Weights of a small mixture-of-experts language model, trained from scratch on English Wikipedia.
Training: a variant of SOAP for the experts, 541M tokens.
Below are experts of layer 9 (counted from 0) of a mixture-of-experts language model. Rows are named router (the router's row for the expert), up (a neuron's input weights, with its number) and show model dimensions 256-319. Each number is 200 + 20 x the weight over its row's rms, rounded and kept within 0 to 999.
Before each expert's rows: a language model's description of what the expert responds to. This comes from a sample of Wikipedia text that the model never trained on.

# expert 15
Description: Taxonomy and measurement. Taxobox values like Mammalia and Embryophytes, genus and species fragments like -idae and -ensis, and parentheses and units such as ft, cm.
router,207,206,179,183,204,204,191,219,199,201,202,236,214,212,191,216,199,208,169,182,188,192,188,222,180,217,181,166,225,223,210,153,209,203,188,185,206,177,205,171,210,179,220,221,221,237,230,199,202,225,209,181,223,256,223,233,191,175,198,199,152,186,223,212
up0,188,245,213,179,186,174,255,166,204,233,219,249,218,220,192,210,203,201,197,194,185,208,193,244,211,203,189,184,212,191,220,223,208,196,240,236,243,189,207,187,214,193,176,198,228,219,228,177,186,211,208,174,203,199,207,212,204,226,168,229,217,182,184,184
up1,219,201,210,172,210,198,199,185,165,207,198,217,188,200,220,200,216,166,184,221,175,204,187,197,247,199,219,227,198,179,218,211,188,180,189,189,199,188,235,218,159,224,239,264,210,171,204,175,218,169,214,164,209,190,189,174,213,194,239,184,185,192,175,215
up2,208,199,178,225,167,193,211,197,207,165,191,201,204,182,217,218,225,174,223,169,201,229,175,206,168,207,224,155,189,197,180,174,173,231,170,208,196,189,214,165,205,191,180,217,184,214,186,158,187,181,203,202,174,218,185,240,235,205,196,197,182,216,180,221
up3,202,199,186,186,160,214,176,154,232,202,214,226,215,181,192,188,185,197,209,214,193,210,204,231,205,209,216,168,196,191,197,200,217,207,174,204,168,183,219,218,209,235,151,165,237,212,185,215,145,192,170,219,228,203,232,220,199,188,205,196,171,205,177,219
up4,176,183,173,210,204,213,180,229,205,218,183,208,228,204,189,212,199,204,182,184,186,180,176,183,206,209,168,150,182,227,201,218,230,197,189,210,195,202,181,223,204,193,187,231,208,213,212,195,180,185,205,182,192,205,199,223,207,186,207,197,186,189,197,215
up5,213,194,178,204,218,196,190,180,207,180,166,197,196,218,157,231,213,219,185,200,204,228,207,202,225,226,217,212,201,167,192,215,208,187,203,194,206,222,204,194,188,181,191,193,180,240,189,205,254,202,192,182,197,198,222,227,202,182,231,223,210,193,251,212
up6,207,185,188,191,209,225,193,224,195,228,205,173,187,200,159,188,202,208,210,200,194,215,163,204,229,226,171,171,199,228,212,202,205,208,206,241,194,209,176,233,239,226,198,145,242,199,201,201,187,177,228,187,212,214,238,218,215,183,167,215,205,180,184,177

# expert 12
Description: Western personal names. English given names, surname pieces (-ton, -son, -ley) and institution words like College, University, School, e.g. John, George, MacM'ill'an.
router,208,146,226,171,182,193,198,191,219,189,227,218,242,178,200,260,196,186,226,199,213,186,216,237,220,166,167,210,200,180,200,183,205,193,225,175,222,173,205,191,184,191,192,197,206,161,205,190,216,212,198,194,217,219,238,233,213,203,181,216,212,191,189,199
up0,194,217,210,227,172,234,187,194,197,182,166,228,208,212,201,184,208,173,183,196,213,246,184,200,222,188,226,176,182,165,209,202,222,170,181,173,232,201,220,202,188,224,202,212,161,206,219,223,216,187,196,206,202,208,222,192,166,186,207,219,198,191,185,207
up1,226,223,178,222,164,185,201,205,205,198,191,153,220,221,167,175,203,217,187,181,224,230,154,201,184,175,195,184,171,190,223,180,194,170,203,201,189,187,177,187,186,210,206,178,213,179,196,202,206,207,177,187,217,186,245,189,180,194,233,202,206,227,198,207
up2,193,196,193,202,207,199,240,210,190,205,209,184,215,197,221,201,179,218,217,205,187,227,180,207,225,173,215,170,156,176,218,185,214,166,189,173,201,204,192,187,170,206,204,203,175,211,252,215,210,204,165,178,216,166,220,195,194,248,201,233,218,182,204,168
up3,178,250,182,221,221,165,241,217,190,189,207,210,167,183,204,181,218,204,241,180,246,156,204,202,207,214,195,210,214,203,206,172,215,170,183,196,207,227,188,210,226,203,209,195,217,227,194,199,173,203,175,222,167,162,199,183,231,216,228,201,208,251,147,174
up4,192,183,185,209,192,148,193,215,224,199,188,193,200,194,160,225,221,169,195,190,179,186,212,195,204,200,191,195,191,191,210,180,196,197,267,194,194,197,201,161,207,227,180,203,224,182,201,211,210,184,199,206,212,203,214,208,194,208,191,226,189,213,222,177
up5,217,183,178,185,179,196,181,240,224,202,184,227,186,172,203,196,216,195,203,228,198,216,193,233,217,199,234,201,215,200,208,193,213,210,214,209,224,226,209,183,207,207,196,197,190,215,196,188,185,220,203,174,207,210,223,202,179,213,196,174,196,199,184,193
up6,168,183,210,153,193,222,217,202,191,193,213,217,187,234,210,232,189,195,203,199,223,220,219,199,207,221,195,200,202,204,203,182,227,225,256,199,205,213,168,184,176,188,200,208,227,218,212,191,204,209,178,219,178,204,191,214,222,218,196,208,201,218,186,220

# expert 13
Description: Suffix word pieces. Word-final or mid-word suffix pieces of longer Latinate words, such as -ical, -ation, -ment, -ous, in forensics, significance, revitalizing.
router,225,199,214,221,178,215,202,168,168,240,209,208,207,197,169,220,189,159,175,219,202,252,210,173,215,181,204,187,194,209,186,208,227,192,167,196,209,184,207,212,209,138,204,188,188,164,202,189,193,204,211,206,201,183,192,191,241,223,202,249,206,206,214,185
up0,195,233,234,195,201,245,195,199,205,198,214,231,220,187,195,174,186,199,211,241,220,216,188,198,223,202,253,172,201,240,163,185,172,195,211,244,204,182,181,221,170,199,221,211,182,201,193,198,225,202,178,212,234,169,205,200,168,194,213,207,197,198,205,190
up1,204,181,204,213,176,237,205,209,200,211,197,209,209,209,200,202,211,204,227,206,220,232,216,199,203,147,196,240,202,174,181,160,202,203,227,214,164,207,190,212,211,201,221,245,224,203,194,210,197,211,201,215,201,208,163,185,200,198,202,181,176,192,203,176
up2,175,193,221,169,220,155,161,148,205,188,184,180,174,175,169,202,186,210,223,176,249,200,199,220,207,194,190,197,224,201,185,197,204,206,200,207,198,200,233,186,194,180,197,197,203,189,200,180,234,203,196,193,203,224,195,209,198,192,214,229,234,198,203,154
up3,156,225,179,180,186,207,238,201,161,202,209,250,205,183,194,200,222,187,208,192,187,216,223,195,171,217,187,213,251,191,170,229,200,171,176,202,174,227,244,204,179,222,181,222,160,202,245,186,259,209,190,196,170,193,163,226,210,213,154,204,205,217,192,213
up4,206,192,239,198,226,222,214,226,199,209,176,176,185,177,234,185,186,181,196,242,159,210,179,186,177,223,209,191,209,206,188,200,202,163,227,200,250,192,229,196,249,138,205,179,195,206,178,197,192,208,216,194,199,192,237,202,232,203,233,166,212,167,189,201
up5,191,191,215,193,169,207,235,182,185,225,198,196,193,208,205,216,170,179,201,230,179,244,194,213,172,194,186,216,196,221,214,194,182,184,193,180,194,187,188,190,184,179,225,198,170,192,240,192,197,216,173,200,240,226,160,210,219,207,208,160,207,189,195,227
up6,181,217,193,219,236,173,179,230,208,198,216,207,150,185,247,183,186,160,228,205,220,229,219,205,178,158,194,202,209,199,183,189,206,220,176,167,215,203,204,206,186,216,212,207,173,205,202,218,180,224,166,209,197,206,203,204,188,209,214,185,215,197,184,199